Experts of a small language model: a shared expert of 128 neurons, a variant of Adam for the experts.
Below are experts of layer 5 (counted from 0) of a mixture-of-experts language model. Rows are named router (the router's row for the expert), down (a neuron's output weights, with its number) and show model dimensions 64-127. Each number is 50 + 15 x the weight over its row's rms, rounded and kept within 0 to 99.
Before each expert's rows: a language model's description of what the expert responds to. This comes from a sample of Wikipedia text that the model never trained on.

# expert 8
What it handles: Table cells and time openers
router:53 60 58 34 38 61 53 61 35 33 68 40 56 46 53 63 58 54 35 62 36 53 43 36 51 41 52 34 68 50 98 46 70 47 16 68 54 65 35 58 33 62 39 52 35 39 52 32 39 71 51 50 48 51 33 88 32 54 44 45 48 65 54 40
down0:71 27 43 80 72 38 57 50 65 42 69 45 63 31 57 22 61 37 52 48 69 83 28 63 87 55 41 32 47 37 48 36 68 64 51 64 42 30 66 66 49 54 64 54 70 66 35 32 73 46 55 36 38 73 50 34 25 56 52 72 36 51 37 41
down1:83 42 25 73 62 22 51 65 45 38 30 14 37 49 40 56 65 45 48 64 51 47 24 52 56 59 41 40 37 64 46 25 43 59 72 46 40 22 26 54 57 32 48 74 61 18 48 46 14 19 47 39 40 41 67 65 45 35 66 26 54 56 45 53
down2:53 72 60 40 18 42 61 46 79 78 26 36 58 45 48 49 45 44 62 72 48 32 67 34 50 46 83 63 43 55 62 38 37 62 51 53 58 59 40 44 54 63 34 53 66 37 60 25 27 51 50 21 42 15 52 49 73 39 63 37 70 55 58 30
down3:57 52 55 58 22 33 48 33 40 61 38 53 53 64 72 76 34 83 34 39 28 50 45 48 40 60 48 45 36 34 52 31 50 67 40 47 69 41 72 63 51 33 33 30 52 41 59 56 32 44 05 31 27 18 46 56 45 30 46 42 30 47 26 58
down4:29 62 50 58 49 29 57 70 51 46 22 32 29 63 48 56 71 54 78 88 55 52 60 43 09 53 60 55 64 71 54 21 56 78 65 63 59 55 53 42 60 60 44 50 41 33 54 40 32 54 43 32 39 36 23 52 47 37 59 77 39 59 55 72

# expert 14
What it handles: Common nouns after determiners
router:45 39 44 44 49 47 48 44 64 34 80 36 31 67 50 52 38 38 25 48 26 57 60 21 55 68 53 28 63 67 69 57 71 42 37 28 48 71 47 67 50 54 44 75 58 28 40 36 21 66 64 45 78 42 43 50 18 76 64 22 40 32 34 38
down0:63 63 49 54 57 53 45 56 71 50 34 36 50 78 63 68 86 43 42 54 52 36 54 67 55 54 24 15 77 39 46 90 47 37 23 64 31 43 36 54 53 58 73 42 39 63 42 27 76 58 56 25 40 32 73 59 31 72 43 56 31 71 77 33
down1:71 51 32 55 59 46 45 41 55 43 05 55 37 72 50 62 89 60 39 51 50 33 42 51 50 43 39 47 48 39 49 25 55 56 26 50 63 65 27 54 35 54 34 60 67 21 69 59 56 54 53 44 52 01 51 61 49 51 63 19 61 44 47 58
down2:63 41 79 55 39 57 59 54 46 45 53 26 37 45 33 68 66 45 25 91 35 49 57 55 53 41 55 74 27 32 59 42 50 41 43 41 93 68 30 41 50 36 40 37 51 09 56 55 41 52 70 60 60 34 32 57 47 44 45 55 20 46 57 62
down3:55 59 37 54 60 36 35 05 53 48 36 42 83 56 62 36 48 59 36 72 29 72 25 20 43 47 20 26 50 47 44 50 21 63 75 46 36 61 83 69 56 47 45 31 60 44 54 56 55 62 33 39 24 18 69 56 55 51 41 53 29 50 39 48
down4:67 58 59 52 56 56 60 65 61 73 42 63 46 72 73 94 61 57 50 62 38 50 42 70 57 61 52 44 72 61 87 36 66 47 44 55 52 52 23 39 56 34 43 38 64 56 69 58 53 28 38 38 40 47 60 49 43 47 50 79 54 43 70 60

# expert 6
What it handles: Mid-word fragments
router:64 48 56 51 44 56 46 37 49 73 77 56 43 46 28 65 26 41 37 30 37 68 27 26 59 21 45 73 65 42 67 89 46 43 20 42 63 68 59 59 52 71 42 47 51 41 60 33 49 44 54 26 51 62 56 76 59 64 52 71 39 54 38 53
down0:56 50 40 51 83 82 31 33 60 65 51 40 57 53 64 49 42 36 40 44 49 60 59 55 63 67 40 29 25 30 34 74 49 50 52 45 48 36 31 63 60 68 45 46 55 36 39 09 46 54 55 20 42 37 71 49 14 37 58 48 55 72 40 46
down1:61 29 43 31 50 42 62 65 67 62 48 50 39 67 50 48 71 53 41 60 37 21 40 52 42 52 39 32 54 56 31 51 30 55 64 41 46 39 36 62 55 59 35 77 73 63 34 53 41 54 47 30 21 15 49 57 44 80 58 37 49 68 54 76
down2:56 45 65 48 26 47 60 66 69 55 65 43 59 58 31 62 56 52 47 92 43 53 41 54 54 57 91 70 66 41 56 56 28 51 34 29 57 26 24 41 44 33 40 63 71 44 58 24 60 79 49 57 42 33 25 43 30 47 85 43 38 49 71 27
down3:64 65 41 81 46 61 45 23 53 43 32 61 49 58 48 46 20 47 35 34 35 52 24 56 62 61 31 54 47 42 29 65 24 51 53 19 55 40 47 70 66 51 37 62 28 55 35 43 55 36 53 46 06 62 54 52 64 62 57 29 94 50 33 07
down4:61 51 15 47 37 30 55 62 75 82 41 35 48 48 46 59 47 45 59 61 83 37 52 44 46 47 42 59 46 62 65 43 54 57 59 61 44 62 33 43 42 64 48 45 37 27 74 65 71 43 37 62 66 34 58 68 37 55 37 79 33 47 69 47

# expert 7
What it handles: Section heading markers
router:58 33 57 37 22 54 44 50 45 47 54 53 38 64 57 51 23 44 22 46 46 51 62 38 32 46 68 33 66 54 65 48 56 52 34 46 56 48 36 71 42 60 59 83 50 62 47 16 31 57 55 54 45 74 44 81 38 71 72 61 50 40 47 44
down0:85 58 64 50 34 75 38 45 80 50 61 61 86 39 64 55 70 45 51 52 36 70 43 66 62 79 40 51 60 48 49 75 65 38 46 61 08 54 31 63 69 56 37 60 32 66 40 37 41 59 60 36 31 60 73 73 31 60 48 32 63 64 69 68
down1:65 60 68 78 61 44 61 51 45 52 29 12 23 50 51 41 66 50 35 42 53 35 44 63 51 44 44 25 60 42 31 52 37 47 32 28 75 47 35 47 35 66 21 60 36 28 70 35 47 37 49 33 46 07 53 69 45 48 61 24 86 66 72 12
down2:62 48 26 45 44 53 46 44 56 52 36 33 71 62 59 48 47 41 52 63 51 23 55 70 53 51 48 49 63 55 59 55 40 59 10 16 16 55 46 37 59 46 37 68 68 51 35 65 42 58 60 49 44 13 42 63 53 36 43 53 15 68 60 55
down3:66 32 38 36 40 56 59 53 34 40 39 57 57 54 64 33 40 50 36 45 46 85 27 33 38 48 38 88 48 48 55 44 36 53 75 45 68 38 80 82 36 20 46 63 73 37 34 56 55 63 48 49 54 29 53 84 58 38 44 58 36 48 67 27
down4:25 63 52 57 22 34 60 65 47 55 36 38 27 51 52 81 50 10 45 89 52 45 44 26 33 61 61 71 34 40 50 49 68 56 22 33 46 76 28 43 37 68 55 35 54 47 70 28 56 40 59 23 76 53 34 36 40 58 53 65 50 46 48 36

# expert 4
What it handles: Clause boundaries and connectives
router:47 35 55 34 25 43 41 65 59 70 58 48 37 69 60 40 40 37 37 46 19 74 15 20 30 44 48 56 55 71 65 37 67 42 49 57 58 61 43 73 28 75 39 69 44 39 46 11 23 59 34 39 66 50 70 79 45 69 55 72 48 61 52 53
down10:34 41 49 39 63 50 77 47 45 57 47 52 41 65 56 44 56 32 60 39 64 57 85 39 52 36 69 50 61 61 51 46 40 65 32 65 74 87 33 44 58 61 41 54 40 40 27 29 51 47 49 39 61 60 44 47 51 60 66 47 73 46 36 53
down11:60 30 60 67 45 74 53 34 48 42 58 65 31 38 46 33 30 83 31 47 50 52 63 45 60 45 53 38 49 40 60 85 26 23 49 40 45 43 47 57 49 59 72 54 45 55 31 61 82 46 43 70 46 85 23 48 40 66 61 45 55 56 56 71
down12:50 62 43 48 39 38 41 38 41 71 70 53 48 35 63 39 62 58 52 49 64 72 19 50 30 38 47 58 50 35 75 55 62 45 33 85 70 57 56 58 54 73 51 62 65 82 48 22 78 71 60 59 41 28 61 13 53 73 54 27 61 49 34 42
down13:69 39 67 33 37 62 45 60 37 58 54 34 53 70 53 65 40 60 29 66 39 60 49 45 31 80 63 39 41 35 56 43 66 51 86 44 55 49 68 41 63 48 55 55 68 73 53 47 46 19 56 34 66 74 49 61 67 50 55 50 63 34 72 33
down14:46 52 52 62 57 49 64 84 65 40 43 45 57 50 67 63 62 69 39 43 29 71 31 33 64 47 40 39 60 55 64 56 43 71 25 60 24 46 66 64 44 70 44 43 28 57 57 46 55 38 41 82 54 73 53 22 65 48 42 31 60 39 26 45

# expert 15
What it handles: Personal names and initials
router:64 48 42 52 46 27 40 88 55 26 66 44 43 64 28 10 54 52 61 46 26 53 47 57 32 47 57 54 25 84 52 50 63 41 36 55 40 59 24 75 48 41 53 53 49 36 43 23 51 51 43 46 72 47 67 58 57 63 54 43 49 59 48 74
down10:50 42 69 34 57 36 39 73 24 64 62 54 59 63 41 32 52 47 26 25 58 37 51 32 60 54 43 60 55 46 49 89 48 98 47 70 64 68 63 38 61 35 33 65 79 32 43 41 58 62 32 66 46 22 53 36 41 41 82 24 38 40 54 58
down11:58 56 49 32 45 99 34 39 38 47 33 56 25 61 36 42 42 91 43 70 53 64 52 56 34 50 73 40 43 45 42 57 53 56 63 46 39 47 41 50 72 57 61 68 52 19 43 38 37 22 47 72 51 62 41 39 43 41 45 41 41 47 43 73
down12:53 53 32 66 51 47 50 57 84 55 64 27 42 45 36 53 57 44 56 72 29 48 51 25 27 59 29 30 55 80 73 68 51 30 49 58 25 38 46 40 40 58 73 40 38 64 53 51 60 55 73 73 23 35 55 54 63 76 44 48 64 54 49 41
down13:56 44 69 52 40 45 48 34 39 62 35 46 44 73 83 60 36 56 35 54 30 44 51 26 21 69 58 39 35 20 53 54 45 48 91 32 78 67 42 41 40 53 52 61 44 42 62 77 43 30 66 66 64 64 46 61 43 30 45 29 43 54 48 46
down14:60 61 68 61 42 54 39 65 62 52 46 54 41 20 36 55 44 66 61 48 82 37 59 21 65 56 44 42 21 59 55 69 54 71 75 82 30 38 46 46 55 43 65 42 51 51 67 52 43 62 34 93 46 43 64 35 87 38 33 16 31 48 22 79

# expert 3
What it handles: Article lead-in words
router:53 31 42 41 39 34 39 43 52 69 36 28 29 67 51 17 50 39 20 75 52 68 41 51 31 24 50 45 51 45 57 52 61 47 16 74 35 67 55 58 47 46 48 45 59 45 37 38 42 70 38 25 41 54 52 89 12 36 72 47 56 66 67 42
down0:41 59 31 52 67 47 27 45 75 63 59 56 70 63 72 50 49 46 44 87 64 36 63 47 39 67 79 37 53 49 28 71 89 55 49 67 55 48 38 75 88 50 97 32 37 64 50 41 56 70 74 60 51 27 29 63 45 56 58 48 57 50 68 38
down1:45 66 31 70 51 46 50 46 57 66 42 56 37 55 61 49 33 46 61 45 57 42 48 53 51 52 70 37 71 57 50 52 52 71 36 55 62 43 37 48 68 43 34 63 65 50 44 58 34 61 66 27 41 25 50 82 39 65 65 43 32 56 71 52
down2:58 64 29 44 40 49 84 32 54 71 51 44 52 60 50 43 27 68 50 78 44 50 64 59 49 63 68 65 39 63 51 33 43 61 40 18 63 49 24 43 61 67 34 57 52 17 49 51 34 50 56 65 60 53 26 66 82 43 69 67 47 54 38 60
down3:58 36 33 46 39 56 44 49 59 51 66 51 48 48 68 37 30 34 59 67 52 72 52 65 55 60 53 61 61 49 38 64 71 63 69 29 58 25 64 65 69 49 38 47 48 48 44 51 73 74 33 54 37 22 47 67 34 30 58 31 90 52 30 49
down4:51 53 51 56 58 42 62 57 44 57 22 49 31 54 55 54 49 47 51 85 74 40 54 82 67 57 80 35 60 69 63 33 50 69 74 41 65 63 62 40 36 43 43 53 41 36 49 40 65 47 39 38 40 51 31 24 56 79 39 71 21 54 69 42

# expert 0
What it handles: Pronouns and auxiliaries
router:63 54 43 49 57 34 34 65 48 46 54 54 48 69 40 43 35 53 33 71 32 30 20 58 63 69 25 36 52 47 62 43 82 23 42 54 43 55 33 85 30 63 36 50 24 62 66 25 31 60 90 40 56 63 45 71 47 61 60 54 37 72 20 53
down10:65 34 65 49 62 41 50 57 47 43 57 70 48 59 65 53 89 21 42 27 51 56 74 50 74 45 46 60 57 80 28 61 29 63 51 56 63 79 42 60 70 33 34 43 49 22 30 58 49 51 44 53 32 45 36 48 55 33 70 42 54 66 47 40
down11:56 56 20 63 34 71 32 48 64 44 22 34 27 50 17 43 21 63 53 56 62 43 27 51 70 65 62 60 42 17 48 41 58 23 67 70 51 36 71 35 49 59 68 63 34 47 63 47 69 56 35 72 28 61 52 47 57 46 61 63 41 56 66 46
down12:37 49 53 61 13 50 19 44 40 64 59 45 72 34 44 45 33 41 32 47 54 69 73 35 28 49 44 48 53 57 62 57 62 58 13 44 30 54 46 44 57 72 54 53 55 49 48 40 59 15 61 81 70 60 53 21 34 84 53 60 28 27 72 48
down13:51 34 70 41 43 41 33 38 35 46 55 46 43 65 67 57 18 50 26 49 36 38 34 21 31 49 43 64 17 25 37 52 56 50 78 28 84 61 38 41 56 63 47 43 65 54 70 71 52 40 59 68 59 83 62 39 53 58 45 26 57 41 60 46
down14:31 44 68 28 46 54 27 60 64 70 52 46 66 11 54 39 43 47 68 36 53 33 34 48 44 40 37 52 70 58 63 44 32 31 47 44 70 31 59 49 47 67 55 36 25 61 48 42 59 28 38 78 38 34 48 17 59 75 41 27 40 51 55 74

# expert 11
What it handles: Numbers and coordinate fields
router:56 33 44 72 41 63 35 60 43 37 83 34 26 69 58 55 42 46 34 53 65 54 74 37 44 45 42 34 62 64 54 62 52 27 30 67 44 58 34 61 38 88 45 86 57 72 37 13 49 57 61 42 45 75 51 69 40 62 41 41 51 56 26 63
down10:46 55 39 46 75 37 61 59 62 27 60 54 81 59 63 11 99 41 68 35 49 24 67 53 48 44 44 47 56 75 41 68 52 38 62 50 36 66 25 57 52 31 40 75 43 54 41 70 28 67 56 53 35 37 49 50 57 35 77 71 64 34 53 33
down11:49 57 36 44 53 53 43 36 44 41 55 55 54 47 26 47 40 60 55 40 57 65 68 35 49 48 78 33 59 51 25 57 28 63 65 57 13 31 50 28 49 52 49 61 67 57 38 67 67 41 36 56 39 39 53 48 50 68 96 50 34 14 31 43
down12:59 37 64 74 45 64 55 47 63 68 80 37 82 51 52 62 48 67 65 60 43 50 34 59 32 56 63 59 64 78 77 38 08 54 68 31 51 82 51 56 64 37 52 41 59 44 16 24 49 50 60 58 75 51 68 44 45 86 69 42 59 49 53 53
down13:35 22 63 67 18 50 69 38 36 55 40 25 52 55 53 34 62 62 47 59 39 86 54 49 32 58 42 43 39 13 64 31 51 39 49 41 78 63 47 33 54 87 52 53 53 44 58 54 45 57 54 65 66 73 65 33 70 29 38 28 66 56 37 55
down14:47 63 56 62 61 48 49 31 72 48 30 54 31 60 74 75 60 31 49 38 65 52 59 35 86 38 51 43 51 31 47 61 45 35 44 21 36 45 20 48 38 80 51 49 55 52 90 41 10 44 34 43 32 45 50 44 67 53 55 53 59 51 63 43

# expert 10
What it handles: Proper-name compounds
router:66 52 61 44 37 41 42 65 40 48 53 48 40 59 60 62 35 32 28 60 54 56 52 32 36 34 44 33 32 41 64 77 52 46 38 53 42 53 62 57 64 39 42 50 40 35 49 43 60 77 67 55 47 65 51 43 46 52 48 58 37 59 29 50
down0:59 46 41 56 79 55 45 51 58 65 48 58 72 35 25 56 44 40 58 45 25 50 54 53 58 73 41 11 34 56 47 29 59 37 34 64 15 45 67 65 39 57 47 42 45 38 50 36 60 80 59 30 43 47 53 57 20 51 51 47 39 45 49 35
down1:51 30 41 80 47 54 49 59 57 48 57 51 46 53 54 53 76 49 66 54 50 22 44 59 61 33 38 33 49 56 29 51 53 58 41 55 27 61 40 54 42 37 45 63 65 62 64 47 31 38 45 42 50 41 44 45 29 46 70 36 32 44 44 50
down2:60 57 41 58 13 49 57 70 62 56 50 36 60 45 58 37 58 36 37 53 58 22 39 48 69 59 46 59 49 43 70 42 42 57 39 37 84 82 35 47 43 43 55 52 43 25 30 54 36 51 61 53 59 27 42 64 50 29 40 15 73 41 53 37
down3:54 42 55 79 59 27 44 31 37 43 62 37 61 42 65 11 46 76 48 50 45 42 37 62 57 79 45 63 23 54 48 19 58 83 87 68 58 25 53 73 47 46 24 48 44 56 28 29 64 50 47 66 48 49 80 54 36 36 63 40 36 61 50 53
down4:42 36 60 43 38 40 72 55 44 84 25 32 50 61 84 38 26 62 51 51 60 30 72 58 56 41 30 61 65 50 55 47 69 54 41 43 61 67 35 54 33 87 77 31 41 25 51 50 54 51 60 36 73 32 47 85 55 53 38 52 35 69 76 14

# expert 5
What it handles: Infobox field punctuation
router:47 29 64 73 48 21 40 68 36 69 42 38 45 60 52 33 51 33 44 35 32 69 63 35 39 52 50 47 33 82 71 63 51 21 38 65 53 79 40 60 42 59 66 61 46 48 28 32 26 61 33 39 49 56 59 90 47 61 42 39 49 78 52 49
down0:57 30 31 67 77 53 46 53 54 65 61 64 64 35 71 52 61 42 30 62 49 39 54 50 65 56 17 04 43 39 36 41 64 55 70 72 29 53 40 48 39 43 64 55 28 60 24 20 61 71 49 24 30 68 55 71 48 83 61 37 40 67 43 35
down1:55 51 40 44 52 48 30 31 48 80 32 36 37 39 40 58 44 70 44 44 49 37 57 75 59 27 37 43 40 44 26 34 48 40 35 50 48 48 23 55 44 55 23 65 45 49 56 41 73 43 60 58 19 13 30 83 68 28 58 41 67 47 21 68
down2:79 60 38 45 36 59 47 47 24 88 45 51 39 36 64 55 41 63 65 53 20 45 52 50 55 54 63 62 33 45 51 65 57 59 47 41 56 80 30 26 35 52 45 75 72 20 33 53 37 61 67 58 65 41 36 50 54 67 61 72 84 47 50 24
down3:63 54 34 56 30 55 52 32 56 68 53 35 59 50 26 36 19 43 15 38 37 56 48 57 56 78 48 71 13 57 47 57 78 75 72 50 72 42 73 60 48 57 56 40 69 56 36 51 58 84 38 46 40 29 52 67 39 34 81 27 72 46 48 53
down4:42 59 39 33 44 53 24 59 27 54 37 40 46 74 54 48 36 61 62 65 32 47 74 71 45 50 57 48 49 46 53 26 45 45 33 64 50 81 51 43 30 68 75 53 48 44 54 48 42 17 35 49 68 23 64 32 45 38 38 56 47 53 31 61

# expert 12
What it handles: Music terms and word pieces
router:59 51 57 50 38 51 55 30 57 34 67 52 52 52 58 54 44 29 66 44 38 67 40 24 38 34 40 38 72 53 87 52 67 24 33 47 33 58 36 51 56 56 40 60 70 44 69 26 35 38 68 40 45 53 60 67 37 81 51 33 48 77 41 34
down0:50 41 61 38 78 29 27 51 73 71 45 54 65 46 57 37 77 47 30 60 39 42 62 70 47 47 32 23 76 41 46 74 47 40 44 66 26 30 46 43 46 43 71 53 54 47 61 41 45 53 43 24 26 35 54 46 25 59 60 61 35 45 38 33
down1:62 45 21 79 43 55 60 24 46 55 53 40 46 52 57 53 73 71 50 39 57 38 48 46 28 45 52 12 57 39 32 44 40 63 42 63 40 55 29 42 72 44 45 77 48 44 56 19 26 42 53 32 40 31 52 66 40 20 81 09 37 44 42 51
down2:56 63 48 48 43 36 47 68 83 67 60 61 78 16 51 34 27 43 67 70 41 48 50 54 77 38 75 67 27 61 48 36 40 81 51 36 67 57 26 64 32 72 20 59 54 35 36 55 42 57 68 52 33 39 50 17 56 27 61 55 53 52 33 33
down3:60 70 31 54 29 58 18 66 40 49 41 34 60 65 55 56 47 57 25 58 28 54 47 47 40 52 26 57 26 57 44 38 48 46 65 52 66 19 66 65 71 67 45 34 62 60 46 40 56 44 34 32 52 35 75 71 50 42 63 14 41 40 67 65
down4:57 52 60 55 74 48 49 68 44 45 24 49 56 76 30 62 42 65 52 63 65 44 43 56 54 56 67 48 59 80 63 49 57 49 44 72 47 51 47 30 23 29 52 37 51 72 76 46 57 61 29 77 41 27 71 50 52 71 30 90 63 50 61 58

# expert 9
What it handles: Table pipes and dashes
router:58 58 73 40 45 27 47 39 45 39 54 31 38 51 66 39 55 64 40 57 43 48 43 22 33 58 56 50 35 53 68 79 30 18 23 61 48 39 42 46 40 47 43 49 49 47 52 00 38 59 28 22 39 59 71 50 45 37 58 35 46 47 19 38
down0:41 52 49 52 65 49 33 37 75 59 52 33 58 51 19 63 62 43 43 51 41 35 65 49 73 48 12 32 39 45 53 57 34 63 53 53 33 45 45 49 43 34 68 57 36 84 60 10 47 74 32 35 50 73 70 51 45 32 66 52 55 45 50 40
down1:55 65 33 51 41 48 71 27 37 53 38 48 18 52 44 51 74 74 38 64 44 38 34 35 42 36 63 33 59 48 32 64 52 41 28 39 31 53 08 61 44 54 48 67 43 71 45 57 40 55 48 03 19 40 29 54 55 40 77 30 65 55 38 54
down2:57 72 31 41 22 30 74 39 67 69 46 34 64 31 53 64 39 56 44 91 36 33 40 69 57 62 68 73 38 41 56 49 51 65 43 43 83 69 11 50 63 78 48 46 58 27 38 35 29 48 58 51 55 18 50 55 57 58 58 69 83 64 58 27
down3:57 41 16 45 67 38 33 33 27 54 41 42 46 66 66 30 43 62 44 47 43 56 42 54 38 55 62 39 34 58 42 48 46 39 99 28 52 57 76 61 55 45 39 46 42 36 47 63 34 46 51 42 51 27 67 42 67 43 44 34 37 37 60 57
down4:44 55 36 31 50 55 52 38 76 89 28 34 34 63 26 66 64 86 69 58 60 62 68 56 42 61 47 57 55 42 52 47 55 60 51 57 58 38 35 44 59 45 50 46 56 39 62 36 38 89 43 43 46 36 33 46 36 71 29 85 55 53 63 58

# expert 13
What it handles: Prepositions after verbs
router:28 54 47 42 43 20 29 47 43 43 51 21 33 58 38 45 59 45 45 24 28 43 68 26 46 37 48 46 56 85 77 63 62 54 35 39 48 91 41 86 50 53 20 35 63 43 44 28 45 49 69 54 49 79 56 65 29 56 65 67 34 53 64 32
down10:37 20 56 47 60 53 68 61 32 41 71 82 60 39 27 55 83 38 47 34 59 47 44 62 53 55 55 57 56 82 27 63 13 73 62 70 43 59 42 53 67 60 32 60 63 20 66 48 54 62 49 58 53 32 55 52 46 43 67 32 43 45 55 50
down11:39 82 47 49 49 65 40 36 39 42 80 70 41 40 44 52 44 46 44 46 49 30 44 50 50 49 84 55 60 29 41 64 56 38 69 22 14 48 59 37 57 60 57 55 34 72 33 30 63 51 67 59 63 75 49 38 75 41 42 55 14 44 64 49
down12:54 52 30 74 27 45 66 41 62 34 83 68 53 49 39 44 57 31 33 52 64 40 40 45 33 14 40 69 67 71 70 47 72 59 61 55 39 49 64 51 53 28 52 49 45 50 52 40 47 57 67 37 40 23 55 34 47 82 46 58 85 32 45 66
down13:49 32 63 39 53 48 68 45 40 62 43 40 52 74 76 40 29 56 38 74 52 30 44 63 32 60 42 77 33 26 43 34 16 50 71 47 76 45 48 47 48 51 53 45 28 47 41 61 28 60 50 54 67 49 51 37 70 44 42 56 59 28 46 52
down14:74 58 55 43 60 35 50 37 66 67 50 40 36 19 53 58 59 52 38 30 62 25 54 57 58 42 60 52 56 30 37 84 47 48 52 65 41 53 57 38 45 63 69 49 32 46 76 75 41 68 50 82 66 61 56 40 60 51 39 39 61 45 31 28

# expert 2
What it handles: Dates and numbers
router:31 40 54 69 54 68 49 69 51 45 52 46 49 78 59 27 36 35 58 45 30 34 30 37 43 07 57 54 53 58 82 35 97 48 25 64 61 65 54 57 61 52 45 60 46 54 40 36 55 54 56 24 61 68 65 67 40 66 54 56 48 60 36 53
down0:46 55 55 45 51 43 44 51 42 56 23 34 43 54 47 55 73 38 38 40 63 44 36 49 53 22 17 52 61 43 58 67 81 44 44 67 02 14 37 40 60 41 32 53 45 33 37 36 31 32 50 16 23 59 78 28 33 31 68 72 57 37 64 40
down1:61 58 47 60 43 35 59 76 58 46 22 27 29 41 86 56 58 67 55 69 58 45 27 50 44 57 39 44 50 57 34 45 60 59 57 59 74 46 14 46 34 45 51 38 79 45 52 37 52 50 69 43 30 40 61 66 43 50 55 41 37 25 53 61
down2:61 28 19 44 56 76 73 57 83 58 20 55 35 50 36 64 51 74 38 64 29 14 23 54 60 47 22 51 57 43 36 59 39 53 46 43 60 58 53 28 54 78 73 67 57 58 39 64 52 31 20 49 54 22 61 53 38 31 55 56 55 53 36 40
down3:45 81 56 61 21 50 78 23 34 57 36 46 53 74 62 55 11 67 32 24 63 63 43 40 47 67 52 51 53 48 69 53 71 67 71 53 95 41 72 52 53 53 29 41 25 47 63 56 53 71 26 70 67 58 50 58 49 36 40 48 27 50 35 39
down4:34 54 24 48 55 57 48 54 52 71 52 39 46 65 53 57 71 67 68 41 38 43 74 58 29 59 30 63 59 67 36 40 48 58 28 73 19 34 51 46 57 51 69 36 32 73 45 53 35 40 47 23 11 28 54 49 38 83 54 64 49 42 83 45